From a checkpoint of a small mixture-of-experts model trained on Wikipedia: 32 experts in each of 7 layers, 4827 steps.
Below are experts of layer 4 (counted from 0) of a mixture-of-experts language model. Rows are named router (the router's row for the expert), up (a neuron's input weights, with its number), down (a neuron's output weights, with its number) and show model dimensions 96-191. Each number is 128 + 24 x the weight over its row's rms, rounded and kept within 0 to 255.
After each expert's rows: "mostly gets" lists some tokens that are sent to it at least half of the time; "raises" lists some tokens whose logits its average output raises strongly, later layers aside. This comes from a sample of Wikipedia text that the model never trained on.

# expert 6
router [143 129 144  93 132 119 111 118 128 128  96 130 136 109 124 115  86 133 127 119 133 191 152 138 117 115 123 149 167 116 114 141 121 116 143 120 119 151  91 127 128 117  98 110 123 144 116 156 106 137  70 140 104 121 130 131 121 152 118 113 130 139 156 135 120  89 137 168  85 154  93 139 105 131 115 147 120  62  94 163 100 166 167 107 164 144 154 129 144 107  96 135 136 102  95 147]
up0 [ 57 144 117 123 119 144 172 169 171 131 141 119 221 118 141 102 134 122 102 110 144 101 145 137 140 141 153 116 113 139 119 131 112 146 151 150 119 130 139 135 168 125 135  85 104 155 145  93 158 133 140 103 120 101  89  62 132 119 137 132 133  87 118 112 107 138  90 119 123 143 144 109 152 152 134 162 139 132 186 100 146 101 144 137 132  97 128 123 134 136 176 154 148 124 175 125]
down0 [130 134 113 133 159 150 112 108 114 128 143 113 100 169 129 162 101 164 138 172 152 133 100 118 111 129 162 142 136 172 165 132 133 145 110 114 141  71 114 151 150 122 151 112  95 146 136 100 144 120  92 118 123 118 118 159 148 184 143 133 126 144 157 118 129 150 163 120 170 139 169 138 107 139 118 100 120 117 131 124 124  98 129 101 113 117 129  95 125 153 161 111 144 129 160 112]
up1 [126 135 102 108 107 120 174 160 156  91 120 125 149 156 121 134 109 136 126 167 114 110 122 143  91 130 151 148 135 206 124 158 102 140 132 138  91  92 116 150 147 143 130  79  87 139 117 164 109 165 163 124 136 100  99  88 114 124  96 171 106 124 142 134  99 136  78 125 151 138 175 145 109 111 120 138 146 136 154  96 116 107  95 124 121  71 126  89 138 130 128  98 149 146 119 156]
down1 [118 143  96  70 120 134 137 154 129 119 101 138 118 149 147 109 123 112 157 170  99 142 108  71  94 132 125 108 124 110  97 165 137 105 100 135 122 144 163  95 107  93 163 162 156 141 119 156 130 127 140 153 107 101 115 144 158 135 116 120  97 141 123 172 162 181 144 172 120 112 112 153 159 136 111 156 169 102 119 122 127 160 111 114 143 131 103 138 100 129 139 157 131 115  91 168]
mostly gets: " century", " Although", " This", " When", " Cop", " mix"
raises: "f", "===", " a", " World", "estone"

# expert 9
router [138 123 144 122 124  97 126 104 124 147 139 108 111 102 155 117  97 123 153 160 113 153 126 100 116 151 111 127 169  78 133 166 134  88 129 113  69 179 122 109 120 104 122 169 150  93 150 131 116 120  92 143  88 145 156 109 149 107 130 131 117 130 157 157 144 109 153 131  98 147 108 157 139 120  86 106 133  92  96 114 138 164 105  80 139 163 134 117  98 109  90 127 152 119  95 166]
up0 [ 76 125 131 129 127 174 127 144 142 147 177  79 154 167 127 155 131 106 105 105 143 101 164 143 130 147 125  98 113 138 128 125 100 141 141 134 129 134 133 141 159 159 143 113  71 145 128  98 166 135 137  94 135 123 129 111 124 128 153 133 148 125 120 117 144 140  59  99 119 118 184 112 121 139 128 137 135 142 150 132 122 136 140 115 122  80 115 137 200 134 178 150 135 106 183 122]
down0 [141 189 112 121 158  52 133 132 135  94 120 124 133 180 127 140 131 178 140 167 133 127 134 126 129 122 221  76  96 115  75 104 132 105 134 119 145 169 124 105 138 144 114 128 130 168 128 133  83 138 118 130 148 142  78 124  77 149 138 103 128 138 130 159 126 123 168 119 110 145 129 113 126 125 130 128 153 127 122 144 115 162 145 104 144 126 112 130 130 121 127 136 128 120 125 133]
up1 [113 131 120 118 133 120 201 141 124 114 108 114 146 141 132 150 143 170 156 144 113 134 143 168 116 135 144 132 141 187 135 156  92 125 106 153 150 119 115 144 171 117 161  77 130 127 114 146 143 171 204  93 133  85 122  90 140 166  92 133 144 124 128 129 129 123 106 137 145 100 159 114  75 125 125 120 123 118 130 103 133 118 121 153 135 100 122 123 161 155 139 175 158 121 170 106]
down1 [130 112 122  86 125  87 125 142  97  88  93 158 150  95 123 137 133 150 131 103 147 146 101 138 154 127 135 131 167 156 149 130 140 154 151 147 140 104 162 165 127  94 121  93  99 158  76 115 181 134 120 143 112 121 144 122 128 123  94 128 158 132 111 133 115  73 164  94 131 120  96 149 118 104 136 119 126 199 130 148 141 140 130 130 187 100 156 145  97  80 120 127  93 129  66  84]
mostly gets: "-V", " cur", "-Man", "″S", " leg", " ARG"
raises: ".\n\n", "ably", "\",", "alg", ","

# expert 10
router [131 125 185 107 154 124 157 126 104 129 148 193 121  76 124 114  69  96 130 164 112 157 126 119 133 157 123 120 101 126 124 166 130 149 132 141 118 176 121 105 135  89 133 137 149 112 118 158 102 136 145 122  98 173 140 145 139  94 108 138 117 143 131 127 128  94 153 140 103 148 131 128 118  87 114  94 133 137  96 143 113 141 115 114 146 150 116  83 108 151 111 105 131 151 123 120]
up0 [122 143 111 107 106  88 129 154 161 112 155 153 128 131 131 118 135  94 116 123 115  98 137 157 161 171 110  83 130 136 153 179 112  97 144 158 160 130 141 154 132 197 139  64 110 145 127 111 144 120 121 118 174 109 127 125 156 142 128 160 113 162 129 109 132 100 123 146 144  86 133 131 105 159 132  83 126 170 139 135 152 108  90 136 165 110  96 138 172 122 150 146 124 122 125  78]
down0 [120 141 153  91 109 162 143 141 167 142 111  86 103  95 143 124 100 147 158 101  88 171 112 113 141 139 117 155 121  87 131 132 101 172 135 155 141 138 151 141  84 132 110 171 128 167 132 101 129 113 122 123 116 107 142  59 127 119 172 152 134 129 102 126 161 128  89 119 103 136 104 111 134 155 152 148 110 118  96 112 145 141 160 128  83 117 163 148 149 141 141 126 111 114 100 107]
up1 [144 160 134  90 110 127 123 148 105  84 113 150 111 150  98 121 161 120 102 129 147 106 147 128 109 127 139 125 112 146 108  74 105 149 142 158 145 112 126 122 118 110  79 108 148 139 137 113 141 134 164  83 169 134 129 135  99 161 120 149 113 101 160 146 140 157 135 132 110 109 149 102  61 111 114 153 133 131 159 139 111  88 135 178 146  69 105 113 168 153 134 170 131 109 147 144]
down1 [141 122  96 149 167  63 131 158 101 121  97 122 119 105  95  93 110 122 154 122 158 108 130 134  80 150 142 105 112 138 163 141 102 108 160 158 151 151 124 137 117 127 128 157 119 146 130 101 101 123 150 155 152 157 136 143 113 115 139 146 136 115 125 117 148  96 107 125 125 132 109 148  95 182 150 129 138 114 133 160 143 144 116 129 162 108 113 138  95 122 121 124 158 155 146 124]
mostly gets: " too", " so", ")},", "|---|---|---|---|---|\n", "..", " difficult"
raises: " drawn", "iam", " kn"

# expert 31
router [141 119 147 123 120  90 117 105 124 147 140 115 117  99 150 121 108 129 149 163  99 150 126 100 129 141 107 127 168  77 135 165 130  80 125 116  83 171 105 108 113 104 124 150 154  89 145 136 107 113  94 149  91 150 154 120 143  94 130 125 110 137 155 162 146 118 160 137  97 155 104 159 139 119  91 103 132  89 100 115 141 158 119  80 140 166 140 113  92 115  90 119 153 130 101 167]
up0 [100 145 101 129 120 128 164 135 155 132 123  83 151 140 131 149 128 115 122  98 162 124 176 152  95 157 168 121 107 130 139  85 105 146 154 142 130 135 130 114 194 143 166 107 103 141 120  99 150 149 169  85 143 113  94 111 105 131 119 123 106 123 135 140 123 124  81 131 151 104 183 106 112 103 148 148 133 163 129 136 106 137 128 142 129  82 113 133 163 143 159 156 116 143 132 121]
down0 [166  94 149 146 150 145 111 127 112 154  94 108 140 140 136 127 135 170 165 148 120 103 145 150 147  80 120 113 123 145 127  96 106 153 105 129 123  85 152 129 182 106 156 103 134  99 140 135 143  93 114 159 168 150 110 139  97 154 158 182  84 120 120 144  88 163 120 142 123 143 140 110 100  88 132 102 127  84 110 127 117 137 146 159 137 176 152 139 122 172 137  93 109  73 137 130]
up1 [103 124 126 128 146 131 196 134 134 125 145 112 142 160 118 104 165 113  97 136  90 139 152 128 123 105 142  73 123 160 144 155  70 121 125 158 146 109  87 138 141 136 135  94 119 143 158 145 161 136 157 128 155 142 138 127 158 163 145 156 124 118 135 122 109 139 104 121 109 141 127  80 103 107 104 146 102 128 102 134 100 123 125 158 139 109 143 160 142 173 173 133 156 109 109 121]
down1 [123 129 137 141 132 112 134 125 145 140 121 164 116 127 160 157  97 156 149 159 160 138 147  81 155 155 153 153 122 153  81 137 119 102 140 157 164 167 105 135 136 117 163 146  91 108 144 146 141 123 145 126 159  86 165 132 131 151 180 123 106 142 135 128  75 169 134 174  76 105 126 167 173 146  97 117 135 160  92 175 166 134 140 107 129  90 101 108 128 156 113 141 139 169 107 136]
mostly gets: " Ban", " ne", " prote", " EF", " Fore", " Mold"
raises: " (°", "itude", "inks"

# expert 18
router [144 115 156 126 128  92 120 109 124 149 139 118 121 114 137 117  98 130 161 159 112 156 119 114 132 136 102 120 163  73 139 169 127  70 128 121  75 177 106 104 126 101 120 153 152  87 140 124 110 117 102 137  94 134 158 110 149  91 127 139 127 131 146 162 147 108 159 133  99 138 106 162 144 114  73 105 137  86 104 116 144 155 126  72 145 159 134 120 106 109  90 116 153 134 114 162]
up0 [ 71 144 108 130 125 133 164 129 130 121 120  99 167 141 139 108 113  93 101  81 162 121 154 159 104 111 138 127  98 175 148 105  93 121 126 148 124 126 108 137 186 142 123 107  92 142 132 125 139 130 123  92 146 105  98  93  98 135 136 142 137 109 115 123 114 177  79 127 109 116 186 122 115 146 157 158 116 131 168 138 135 128 115 165 127  81  96 152 169 124 147 147 111  96 163 131]
down0 [173 119 126 141 137 124 123 112 108 142 125 115 132 113 148 132 148 144 131 132 127  98 144 154 125 105 140 147 108 139 128 137 126 141 154 124  98 145 133 102 127 151 118 110 116 129 171 127 124 134 129 120 119 133 184 134 161 160 144  67 137 106 139  60 171 144 180 114 104 124 153 148 176  94 129 143  75 113 145 177 134 137 130 111 140 132 151 131 108  84 131  94 147 115 142 174]
up1 [125 140 145 118 110 120 138 172 138 112 139 120 170 174 132 133 125 114  99 128 156 138 130 164 110 110 121 112  74 185 130 120 113 127 145 126 145 132 143 102 145 141 200  69 113 147 113 110 149 109 187  88 120  97 125 114 116 127 113 158 123 141 100 116 133 162 114 118 107 104 174 116  98 100 136 188 113 143 120 151 135 136 127 175 149  74 145 123 131 154 131 159 168 108 166 151]
down1 [137 140  96 135 140 127  98 111 163 123 146 122 144 142 140 135  79 150  85 115 140 126 122 137 135 181 106 150 137 114 126 145 125 131 145 105 139 117  93 152 119 117 167  81 139 146 116 115 119 104 171 108 121 167 122 157 110 156 124 162  84 139 152  97 144 126 132 134 136 121 116 119 110 115 100 163 170 140 144 144 170 128  81 133 147 114 113 113 103 144 128 125 122 118 120 150]
mostly gets: " ens", " (\"", " pre", " N", " Sw", " Fitz"
raises: "ational", " lap", "uc", "ination", "ation"

# expert 24
router [148 131 114 109 140 105 117 115 110 113  93 162 134 141 126 114 120 122 160 150  90 160 131 104  97 130 127 135 106  78 113 174 131  90 109  94 100 163 115 116  84 111 147 136 129 129 150 155  83 137 110 162  87 137 151 120 146 108 158 151 150 150 155 135 173 147 126 164 118 138 128 141 156  98 141 120 170  76 121 104 138 129 113  85 125 151 149 107 109 110 104 155 168 167  50 153]
up0 [ 71 132 126 105 146 144 128 171 129 139 156 113 168 142 136 149 114  87 107 111 153 101 161 173  94 122 139  99  85 104 129 118 131 136 137 163 156 134 115 135 136 147 123 132 115 136 134  87 160 140 154 123 151 123 128 121 124 122 137 124 125 128 123 108 122 110  95 141 138  87 163 121  83 137 139 122 126 158 131 142 114 170 101 100 119 120 126 117 194 116 141 116 155  95 160 143]
down0 [115 119  98  92  99 135 132 126 181  72 110 136 136 146 127 145 136 161 117 105 140 128 113 123 128  95 121  81 102  73  91 120 146 157 127 121 131 181 154 147 141 131 105 137 125  91 109 134 105 122 152 150 131 166  69 166 102 167 129 147 144 104 144  95  95 128 136 132 136 138 139 111 123 149 150 118 117  93 125 158 105 120  85 127 129 131 131 139 140 109 114  73 104 105 137  97]
up1 [125 126 124 147 120 127 135 146 143  93 116 114 127 156 113 103 186 168 100 151 136 114 106 121  94 127 145 144 108 178 134 115  86 141 141 179  95 115 124 140 149 135  68  98 155 141 132 140 114 156 126  84 154 103 120  91 167 138 143 104 136 118 143 143 112 158  98 109 147 122 154 105  99 105 157 174 118 111 131 134 142 119 133 158 152  99 121 110 154 125 179 163 185 150 164 142]
down1 [ 96  83 139 157 120 146 152 142 168 140 147 143 142 142 139 130 117 124 133  95 130 146 105 132 128 111 117 115 116 136  97 160 152 137  89 108 161 152  98 158  90  92 138 118 124 111  81 149 129 109 124 128 141  83 115 142 105 163 131 101 175 148  95 126  85 109 137 130 151 134 100 117 122 146 123 136 101 119 154 172 147 113 108 106 165 120 113 106  98 137 155 170 143 167  98 129]
mostly gets: " Vik", "An", " goals", " goal", " idea", " median"
raises: " arms", " rights", " name"

# expert 13
router [139 113 142 128 103 138 141 104 113 121 135 133 121 109 140  99 186 148 145 167 128 156 105  89 156 120 109 133 109 103 123 152 153 110  97 125  88 168  90 139  95 105 116 150 170 140 150 132 136 117 104 129  99 120 134 107 118 113 150 112 112 112 136 113 182 149 151 110 121 101 113 122 162 107 125 109 165 135  86  94 166 142  78 107 131 124 152 141 163 150 128 138 133 127  69 143]
up0 [108 131 128 113 122 162  83 127 109 149 124 107 157 166 146 147 131 120 116 157 147  70 165 134  80 130 123 114 107  81 116 119 117 100 158 108 149 121 154 139 131 124 166 131 126 132 125 119 120 142 131 104 101 117 149  93 111 127 174 184 127  91 108 130 113 103 122 113 126 121 135 133 148 115 152 150 155 102 131 100 169 134 140 105 159 129  94  85 172 136 180 121 122 133 131 120]
down0 [116  81 111 113 123 113 152 133 121 118 154 168 100 149 105  84  96 136 126 152  87 167  74  99 109 166 115 115 100 107 126 143 120 150 131 135 150 161  91 110  98 130 123 123 134 136 117 104 106 101 136 141 110 121 123  98 124  92 137  88 123 101  98 105 138 114 130 131 101 135  68  90 155  99 131 128 115  75 142 104  97 167 141  98 138 138 153 149 125 150 166 159 139 150 133 119]
up1 [113 158 144 136 126 121 136 134 125 138 127 114 136 139 110 141 149 123 104 123 115 168 133 132  88 122 138 119  98 146 127 126  87 106 132 145 123 128 111 127 137 132  93  48 116 179 125 116 133 152 150 129 130 110 121 114 121 150 123 118 136  96 115 148 153 184 118 129 144  94 158 101 143  90 160 176  99  63 122 160 144 109 105 139 160  89 135 130 159 143 168 117 180 127 139 101]
down1 [146 131 173 120 141 101  77 109 145 128 107 151 139 151 110 116 125 119  94 154 119 122 109 146 101 140  94 137 106 118 135 111 113 161 131 129 101 144 131 162 153 162 155 125 150  98 114 129 149 128 127 148  97 132 165 179 114 119 124 116 130 154  82 153 103 113 131 132 116 186 119 105 110  80  86 117 133 136 114 133 145 103 118 207 159 125 114 151 129 115  96 191 100 122 118 122]
mostly gets: "INE", "frac", "===\n\n", " Miss", " ===\n\n", " —;"
raises: "mouth", " (", " It", " ==\n\n"

# expert 8
router [144 123 133 171 108 116  85 112 110 113 137  96 128 103 108 106 158 113 162 173 152 164  78 100 162 139 139 201 139 118 151 157 161 101 105 113 138  90 116 154 112 159  94 180 114 162 154 104 125 139  99 141 132  96 136 131 104 134 135 115  98 163 151 128 126 162 110 168 111 129 116 152 125 107 127 146 161 131 111  91 132 146 163 115  98 127 136 170 151 109 107 132 144 114  87 125]
up0 [ 81 136 116 132 102 156 144 150 139 130 117 151 145 165 120 167 120 122 110 100 153  79 142 160 118 134 146 130  86 125 131 133 100 108 126 159 103 109 109 141 146 147 146 130  93 130 139 123 151 108 132  99 132 120 140 105 118 112 153 141 163 129 110 140 137 121  93 108 144 121 158 115 125 177 132 161 122 147 137 127 127 144  85 138 142  94 104 130 158 162 179 172 129 157 173 115]
down0 [ 95 145 136  86 140  46 132 104 121 138 120 143 148 108 115 117 141 132  87 140 131 109 117  95  82  99 119 134 161  91 152 188 126 135 127 121  90 142 113  91 110 124 104 136 128 116 170 105  74 137 118 137 130 112 131 136 137 137 123 120 139 116  91 120 178 133 170 155  80 138 135 139 134 121 107 164  69 121 127 125 119 145 152 163 146 140 103 118 118 120  93 105 116 120 124 148]
up1 [116 192 126 149 148 121 109 172 104 107 130 103 121 141 134 146 180 135 154 117 110  94 128 141  68 126  99  99 175 166 143 151 126 143 144 151 181 118 162 107 128 131 122 124 114 121 140 112 115 128 161 145 120  71 114  90  89 124 136 153 120 131 132  99 153 181 129 137 130 108 126 127 100 114 126 163 144 101 130 177 117 124 147 133 170 127 157 127 132 121 147 128 158 120 118 133]
down1 [136 134 143 135 113  37 125 158 130 149 117 136  97 120  99 147 162 150 195 146 152 130 112 103 107 138 109 115 100  93 117 142 121 134 141 144 127 167 137 142 114 137 100 120 163 123 126 121 162 149  97 102 139 145 136 164 105 145  89 151  98 114 105 118 151 134 174 123 105 112 136 124 144 128 176 121 129  97 131  96 119  99  84 113 158 102 154 173 139 135 127 143 166 128  94 115]
mostly gets: "|---|---|---|---|---|---|\n", " bring", " char", " get", " be", " join"
raises: " was", " nor", " is"

# expert 0
router [141 115 139 121 120  92 114 108 123 145 134 127 108  99 153 114 102 128 154 153  99 156 113 102 124 139 111 114 177  79 129 162 133  86 123 117  84 170 107  97 107 108 119 152 161  95 149 133 115 105  91 148  89 157 150 122 146  89 136 132 117 143 153 170 140 122 160 127  86 152 107 165 137 116  96 112 128  93 108 119 142 144 130  74 145 159 133 123  92 115  87 116 147 130  96 175]
up0 [ 98 122 129 162 135 133 129 146 150 116 116 123 166 199 114 148 155 121  89 138 137  78 124 142 142 123 143 108 114 133 138 133 101 148 131 147 154 119 121 132 156 163 123 107 103 119 118 116 178 152 131 102 138 124  99 120 119 140 131 125 150 114 133 136 104 161  62 131 150 106 161  79 115 144 153 139 144 136 112 144 126 147 164 110 125  60 101 109 168 138 172 136  94  86 143  97]
down0 [106 139 127 147  92 130 105 118 102  88 171 113 134 119 102 135 110 146 122 159 173 141 124 147 140 173 140  99 136 167 110 132 112 104 134 102 126 134 165 125 115 133 119 116 118 121 174  95 115 157 126 159 163 168 168 136  84 129 129  61  93 121 131 115 154 107 124 132 111 151 119 139 104  82 154 157  98 137 114 148 120 185 142 111 147 130 134 104 134 112  82 128  84 141 151 139]
up1 [130 158 130 113 119 151 146 187 152 103  80  72 118 124 110 148 126 125 137 114 125 110 122 138 135 125 127  81 123 179 105 117 106 206 158 127 133  82 107 128 144 162 107 102 124 143 130 112 110 129 155 120 105 117 142 105 144 110 123 141 127 120 133 105 129 150 110 119 138 126 102 120 101 128 123 125 115 131 121 171 122 121 102 143 160  82 150  93 129 142 120 101 135 119 119 135]
down1 [ 86  85 105 126 126 139 127 132 140 130 112 144 138 137  81 114 111 170 149 145 125 146 136 119 119 167 136  84 108  86 136 164  65 122 123 151  77 119 108 126 164 125 171 146 153 139  98 108 113 148 123 137 109 129 189 122 173 131 130 131 112 107 127 116 137 113 120  69 144 154 104 128 144 111 124 140 131 139 142 128 137 130 126 136 173 134  99 164 127 119  81 166 119 113 134 100]
mostly gets: " Po", " Buc", " Mul", " Dav", " Mont", " Saint"
raises: ").", ").\n\n", " its"

# expert 19
router [131 122 143 141 123 106 101  95 125 150 142 129 108  89 150 129 114 124 145 142 112 162 122  95 113 150 112 118 188  85 131 159 137  87 136 108  65 169 142 120 122 108 111 166 150 108 152 127 117 112  96 161  96 130 144 124 134 117 142 143  99 136 158 168 147 118 158 129 104 156 114 167 146 118  95 125 138 109 102 116 140 130 120  81 141 147 125 118  96 114  88 140 151 129 107 136]
up0 [ 82 126 132 119 150 164 156 135 141 136 177  76 176 133 139 125 113  87  90  97 134 112 150 152 100 102 134 121 113 126 141 129 112 135 127 136 121 138 132 121 173 153 137 119 117 161 119  99 136 146 133  82 137 116 117  88 100 128 134 143 143 130 116 116 105 130  71 110 121 121 177 128 108 151 132 139 147 120 145 130 141 130 121 114 131  77 115 161 188 141 154 148 132 111 169 127]
down0 [152 159 162  92 119 111 124 128 111 101 124 146 118 151 145 156 134 115 113 114 123 146 126 130 140 119 226  94  89 159 122  61 155 135 131 118 168 150 133 123 126 180 107 126 143 140 165 106  87 130 141 155 167 137 111 170 102 145 129 107 148 137 112 148 122 117 174 118 121 137 125 119 166 109 144  94 101 134 143 120 109 158 147  99 120 149 143 105 127 140  90 156  95 125 122 101]
up1 [123 132 119 122 141 136 126 145 136 117 145 134 130 124 111 178 128 138 110 146 140 132 137 163 111  72 128 105 122 169 126 108 114 163 129 136 148 103 140 130 157 127 140  63 121 182 140 131 161 147 180 106 125 103 127 119 105 138 143 126 120 112 124 104 101 191  83 110 151 113 143  70  91 119 141 147 103 106 136 173 152 142 112 152 149  71 114 147 138 130 149 120 160 107 141 110]
down1 [148 112 129 145 114 154 109 145 126  95 126 134 134 171 100 167 146  99 127 147 121 134 125 152 151 159 145 105 145 139 120 135 144 124 147 166 202 121 100 114 145 132  98 124 114 138 120 122 144 142 150 154 156 142 145 121 103 167 141 119 132 102 106  92 184 112  64 126 143  96 140 107 115 122 160 135 148 144 125 125 153 112 122  99 153 109 119 123  96  90 105 150  99 120  95 167]
mostly gets: " Cl", " cl", " Ob", " Com", " ±%", "Com"
raises: " appearance", "ich", "ritic"